From a checkpoint of a small mixture-of-experts model trained on Wikipedia.
Size: width 256, vocabulary 18598, 31.4M parameters.
Experts: 8 experts in each of 8 layers, 1 pick a token, a softmax router.
Training: a variant of Adam for the experts, 279M tokens, 3665 steps.
Below are experts of layer 5 (counted from 0) of a mixture-of-experts language model. Rows are named router (the router's row for the expert), gate (a neuron's input weights, with its number), up (a neuron's input weights, with its number) and show model dimensions 128-191. Each number is 500 + 40 x the weight over its row's rms, rounded and kept within 0 to 999. Numbers have three digits each.
After each expert's rows: "mostly gets" lists some tokens that are sent to it at least half of the time. This comes from a sample of Wikipedia text that the model never trained on.

# expert 3
router:490524485437506491419514560486491455453542516508529529465431528479527437479407465485489459501535488530505470514470474498542553501501449497529488508456526457515523515471527524462409465490548545
gate0:463499535496445453495488539493543471499464504498439528555506526544526495485507546504535492494464540528475537419472487591445511504482462496460625542502470471511540470500475450481502499507502467
up0:497549447536593530437526519482485461505509570503497492481475481520527452479457514486468503458510483543478450501436526477519501501488554532439522451506498471473524491458490500535513543518479460
gate1:496511525497540507493615542488498499485479472510495463478494512515425499454535515476486459564508509508444540380494462483479481457458517462526470535501538511555478434563394500518523472450480515
up1:570532474468558485501540495469521527534457477471473500522436467497499604554501575524447425517450494454500510446562500494495573492520460557454556432517493475524467467494502489513523520519496473
gate2:466508505464586518537527484544464468521466569533514534492456484427428502528566476453520450489524493491564543530498609531487482466493400508539566497565522488515522472475444495567484490514494482
up2:583492481515523482470459547540503491482507474515491520527442543458478530514559553485518506520444438447485525530542434479514597500528453535555561469476516535496443511527512416469531477470506567
gate3:532452488554565519492491431533512422490559484453483544463441514525460502444494491397501479527481535525538485521508427494478491559483486548513458542543505564476476454514460511494513521500509539
up3:508388450511517488504495525482488430535521446520474529440459529514464448456480495490485494579522514504541515524562500486454501527496542470436460489531524532479551472488528515538545476501533488
gate4:452466486519416514549568500525545457440521490514447476535470576551574527496573506450420459520532507538509496477469462471444424539476460412447497530488518421517515509509459494572506457498537576
up4:448551527565464459504483559576475455406467545539504420482453485516447478469561541507494509571444463466510503486462434487470536498578503480509547485493473504537494504554466551542499464455489472
gate5:532452453488562504412513495558541434538509456543494473492460509537462474483488502502508527485513487471530478445456522452452492550411448498455476486524566408501534468615510445602509559570496579
up5:532491537449502523556446467510474501615507458519500587534503517480500526502496475481467532532551492478533482509535580533518488547460414518428463505525536558537520453536511525537470523536466537
gate6:553512479493509487549529430463488455425498407486520499513475470464425481536539533519499547526494480494477617471503562552446535477488495417472518450559483528476590477535466471491568501537499493
up6:434516556500503468496536440495471572545418502517472430533529510534488489440490479493492491487524501573491507494514453479579489549502516498482477502485515470447466532461601563499505510462514504
mostly gets: "33", "56", "25", " 28", "14", "41"

# expert 1
router:478476452534551413474453534598510472476503534465542486493515536457516470509423468493468435516521517556468483444544555547566436469459493548523524531584520493579465504525556555437488481496417517
gate0:504520444487410528503560533470540449457516498485500439459445527522481541521497521391546448506530503500573519547506476498507533529528482466520510492590507496462555466440534490528504499498519491
up0:449522548488494494488457511490441432482476522469495449472537517548486547483504547478512456573471555468489547525469486471524552455488562413541406524491518519487549522413512528496449478515399507
gate1:494571503546511511441601423495511459506474434542405489515570427458506537532431583555522527552520473471563517470533530527484481548513467458498536509467440480458494465512473480593517526432458506
up1:477553453559505483458446454498523525539505463508497463556446468546464486531476542516531559449480524498484465500537544477534560470466528489456468508586463470510533497588446486597540356519547505
gate2:513526454450500560500519440419541470548493492509452492553572481486554552527448429526572487495509468461528559468536523534425457502520463516507546514477500501460539536502484509507479543501459495
up2:499463431536461483546442524571506487512582507479502510480535461491479438509549485599499507418449494556492547504546561543509498502557565507511522461512517559497450508558511536520558478420478512
gate3:541441432459483486484589391480477511503505497530480563475470487500524449498512525532479514507464486522576487465442468396517503457445518458519520523484483502490521528494533564503515534509495434
up3:524573528572510495467431501516464513452481431477507473514458487499458495542516501539559444530461441495446544535483503610451621443540524580489499533587516586536472509519492443514475403474525568
gate4:602502551535491469438451518599490454427507447590477467521512474479521450466513465486498547489491484488521538617501456515451463616498424517471481521579564537478463486482504476499500464550505464
up4:496509483568533512539497478537499538490524520493524475440455609532517493486506516461540461483442527490483540394540478416537561435493488423558526571524453494504492462506459530509537441461529600
gate5:409532531460490564532506467447498471512439507492541525540473525519527528527512527467503520474582473463495500447558475501517513463484484520493536481529432498426536518552520436497497564554492549
up5:485508520467520550536463498476492410523478438497523464550491478570520548481502512548543579487492485506531487503516441477499462518455450441523487498505489567474500470473511504515524587500434503
gate6:505501511555381512429483506483542501491498524479501516530463435462480417476493479468503493455520547480493553515501528444463495552462497447494509575564427630525514475530512495481531455513569526
up6:447485454557429480455514501451519560514538525534557509487358464466500440454498481503497556489475504509560497478494497510504515597531487503478544579574474526511514498472520483502511443597561487
mostly gets: " film", " song", " player", " games", " music", " politician"

# expert 5
router:527529554528457518481490538494510450493531496509495573519396523533476480550500489561482520463443557577518438492474454551483524452482426495531503558474502533473483474506526513445480547465513497
gate17:474474493501550548512548513462527510510508439531494534447536488480451502532500525460519416567437531556486511521489507535482535506552531502508549499495610507498511516487485542555493465501511502
up17:463520477527555494492541525531480515454509456558444485493540511427464431526510589428456394562447536577452585515506506543506531524523534542500552507471541478450451534486523533537504489499511520
gate18:503482534496465528479526434500454546496528524520537549450535580436495481483499541517505524483540518563427469523442493495555547540456479451532520490480469501451539457511490498544527498579549460
up18:472504459481526486504510469520550470501454492460483484424497575535479532499515459452513479515515459489517476542505469381533449508529419487491445453443523477505476473494423532440504542479453443
gate19:480482582504547554532491471450491538532448505570501542446429494498495498479380467501472530525472500411490503518522467432530525490492464512441455497485516423467572426583517536595502469509501554
up19:454479481511573554547498552412529494523453520581502596493438477500514511507458461479499571523580467425452493606534491499476461589437412538449504446495530455416508590487519490474486466476566565
gate20:502506478401568502486449507580552447499521463507455482501463523449521503548531454511523555536535418520518492495513513553523435490498436449468495509486543480479483523525491430530408532492514550
up20:515473522528558476479496406477485520408559414441477553488461469453526470503475463504468533500543520507516514566476529500469526511517517520529479503490488485428529518501495509545489555471453514
gate21:541422499552502519511438491461474490528537576526454546526509429487474501520524571493511543514437477468474511506589483549535494484487461464490539480494499509469436530508460464543542473474442549
up21:522494491432447465473513495488516432451494457493512535479524487535549522347572502489543505462455521558557561512490534509467529541553525529502516496547539566507451557529440490492439510507499455
gate22:357446554528459546492534534488475463514470529463556440422473530486591380433496534437504450510457505531491488447467493508497504505547466476528567529482498419471540426517529528495536499520522494
up22:571478455463493475504512505504503502549468522480499544576575465528442531492571520511478478503570499419480511513511499507498484463522539461506445461466467555532474468542566467496527429446470486
gate23:459493427528429514541471447498525428498454393539499500515462527467472480517517531460490484534505454529507484525537534548534476528443496553455508527600500529490570482524468478528570529517483530
up23:484383509516399539525482536558537430518560452476553525536500564587466473451528521487550480470439504495524504518545489538510561569538400526477497493503421506513475525479416485463535490515517540
mostly gets: "The", "),", " became", " former", " The", " His"

# expert 4
router:482538546518426463535464478486476531465522468505497518507506466457417464525536516474569529455443464449470550479459537488505464479491498444508534534455498534535530495518490493536520449529561537
gate0:481520563465462528555506513493485478482498465503496472538541476476527528473522530441574510479528532551497520512501524514470517532496471489553546476513474488539467528434458467603517518459510496
up0:436578454571499520534481544518449415452433513486426469483490513484428446525450543457545517443473563455485555533486479504476511415545520544472598455491557432522481456511510504552462478485484467
gate1:495457507518460545449484506456532496538464524432500532456531465493501543430495571416527536478475519411492590497528463453426416570525414453461480461541611522428477520501487469440516500463526553
up1:540533544546469494488563449477560451467502552470509496535468517538557502472524535422466541499454476517511403553493482534501480609438496409559421501528483487519552589525498484461476535456558509
gate2:442541430472492524457461507533522496482500470511509478477541476535471405551556555518454571541551520536458455538456485457517520458477458577474493495499453580517462493499463476513542524495401488
up2:534513509488554480532509455481488472511474518608473528480483527512525468583450514428518538541499573504544524484498460454516530516494419543549491532496560495415562513517485519567532474449459504
gate3:461508458511602647503493476505606520562545505509467475476482540486546455524459426523510510536486501548504448495482528533425473491544497476512506527509545455561555468502529554528477591522490495
up3:447522471520582462475486529460442529514507588516464511554520522546473559522525562513408481488563517524494528520493537445480499458478541464473506427520591435513503522451537510435572520489493469
gate4:495523407572495457468557543509510518509521544535465418501534512525584464399449526522529518535469512515468428534518530540516511472438542522494452528560505521527447411483455481506498480499425465
up4:570514507526531512500491504504518485547571501528430508486461515495453526630461484519502435482491472526486468533509542482453398482519513460489493432495495500567457513555484480473500520439424489
gate5:524466541472429483440525495560490527429468493501481523492554499441501443472466494471581462546491564511400461534501482454524524422426533382644492545502548588465502494498487525494452482535488494
up5:499559492507517508470554488439577444580497495521517509483488503449489540448482565541495501541510534551489483506572493395482474548535546472538520474498544496557506465542528479496417436543471534
gate6:495513412532421538519513513588517496481459488452561510450530567531468536546526434453524446533433447504529526454487529530427465559478454515448520482527470495517474557512526455506489545455473511
up6:526518431518481517479441518536531536499486517504538457453508487548572475529481561468519430511443546617478543450512587501434493505450559623514480547525488507554476476502510431509517486490464532
mostly gets: "″", " ==", " ===", " Coordinates", " Succeeded", " Genus"

# expert 7
router:476510549514491526557539481508472531466513514477532420545595514482534528464569511494553514562545480537546482532530514451505592506474509459522525492573524528493492536557520443536513525489491445
gate0:445400485541477509439532511412483520477530493483508522530443500527491522602470486475462543450493474455569561485471428494477522517507509480474551510511452470526502468438386470550576449525489486
up0:488538454533574496517483571452508537516482437492477520537517477548487467475460450467476568484549500508615615446521519515475536514501452567425462505557511518570518462532475531462558515465478467
gate1:543518475429386541486578567493510522547528460513511499476456505537507452546483478526580477618540515564537519489527524491507481514464409479511482505530422465546548403460545476493457553566516539
up1:559514530518568466468440519475467577519464542507463534466450530401518536429544483544473471476523511437486505453506531488477584465505544575492478527426486488546478588525501527455529566439444540
gate2:467464517598379531492411465515504496544534515524459463536450472492521531513573514511481530615543472553540517571432474512487472499526475432513518476561510549432556507483573531489514549531503491
up2:526464456480469513486403444517430484425487437484473465507492529489554482498542503452524511583530574467481551497471488508471517481505518520460574477500502542435419504481496479623508479563453512
gate3:471515536476455434484538418577521450573531517526516487494496461551530462512527527562392506518484429541480463445481507487388481502475414497517490498515416441574523505463446529497540467533393474
up3:561433515448459471549418538505471584503487473531419471472433501517520559497521447505508519517534529471514460538567563490508473447487439529475498547490503531442426503544486541575469547515507508
gate4:583445530496481551512510443415568476480380573492582545474493496486467501563479515461488501497458503466483515458502442437521479460507476513561459531527477512458583452472534471526428483504501501
up4:465504494523440485450536551549476486411442395477518470489546577475495561479529505460516545572474511532479477556501479501525489560545484491543496459594499472394475488501550519513497489561464432
gate5:539498427470567472497441430538498489610535471512521512458523530503466435581444508489484532522533473534509491429495599521485432527441444531486459516612482481468396534523495543502530509471512461
up5:480462529523475486473520584532482510554461514498486522465431425491501487484516498581460541522463478537534518574561449517531491490537481469477461449451553473505514517461494479488461522589572507
gate6:566498501474438527477488465461500457486497368549479505422555515479486431509485560499500449496471442478521520516487451428544489458495479478541473535524516444435520429552491522555454487545492500
up6:497440519523467530525495488472489496431524451565518563442525543482466456502502530503484438467481450475557533564484428485518556560528496512516459495509529451499563431572434502563438474502457501
mostly gets: " order", " sc", " addition", " cons", " post", " plan"

# expert 2
router:521526550485473542503462455471535464493485535483474479469527477478514536474493513526464532528456498470465529563500500493444446499549513529466512434479508451509557452489435570487470542498419467
gate0:460439442473494529514505549581550469482563468504610480451532575480508517466504496544505498484538514525540556461519487567394532494515521505463460520517427553501400463497498486561506556539501511
up0:507520518542549489524462476492461501467468516432480549472435462476512489474485491530463559558507543460540476454521511459426481496526487509539515560558535557458414525587513523456523538537450489
gate1:487486505472516537494514488572489457574546471519487556519459583483586476510521530536479528505538479524604512471511532450536464535517501531508508513529539455456481517454480498454551548469429514
up1:438501543468555479517486448537534496564510450523551499564502475498477502404496402474518573530527413433446496510475503555476521520511529464488443505507483494526384542503527472449484497447529497
gate2:483470563557494479484592480500452458543472600506537470507490566558415575471560549496521514471535489500530529503599524540492481495503501555444467452578509536432414474459451502489461476547557463
up2:419507520511490511535571492510479498550497478459486546534504580488548582473506480535527551490509506551503450491562554528509490507488456464549524461550547536514484463463557497553489550467593454
gate3:520492470443494488430485531490508473500497544522511474474512553438437471430418507600477541545594528475520550570487450577460507496439523346527535455482504469496410451509503524514493412443517463
up3:511488512543438493488435477564507455537546502493474479524530526475530486497517520519505528482485493519478512478480517553548478538553530519560524520518389522553507458447458487535453546558450515
gate4:560561463465497508511482451445466574482462472489450544484520570553505490542475466502516476531439551509512491396476479472518506476532506516532500491563491515517445490579489484560411484488445512
up4:470449566424480500492519480527442536425535526530495491497407483619517512525604462491508515556568505469484463546467492516522521529529512582511538448488509471559547571420541480472498498526517503
gate5:494455444543477499490578561451553565530462501421561468463504473582488474487456476482518465522483448512413476415418574495494494529432547511491483491503577526507411448509449454529463513479526503
up5:410498471537494524453520523521548570465482480429556434495446604530549523505411528503544433591458557471466511451500471542479572538451501440469504474482485499513419508531497460528458507533419478
gate6:442464536511518537569511472517532512528448517459458502459471552507483512585441546425538498569524546441514447448529496526428472498464502440509507490478503472512480442497527451467518574532427548
up6:498515477557496482519509472514521505489528546449471497502577541478481468523442580447517500466514502472504534497574509443430470411419504468509508551493499499471435410508522469458507479481541456
mostly gets: " than", " to", " some", " along", " could", " most"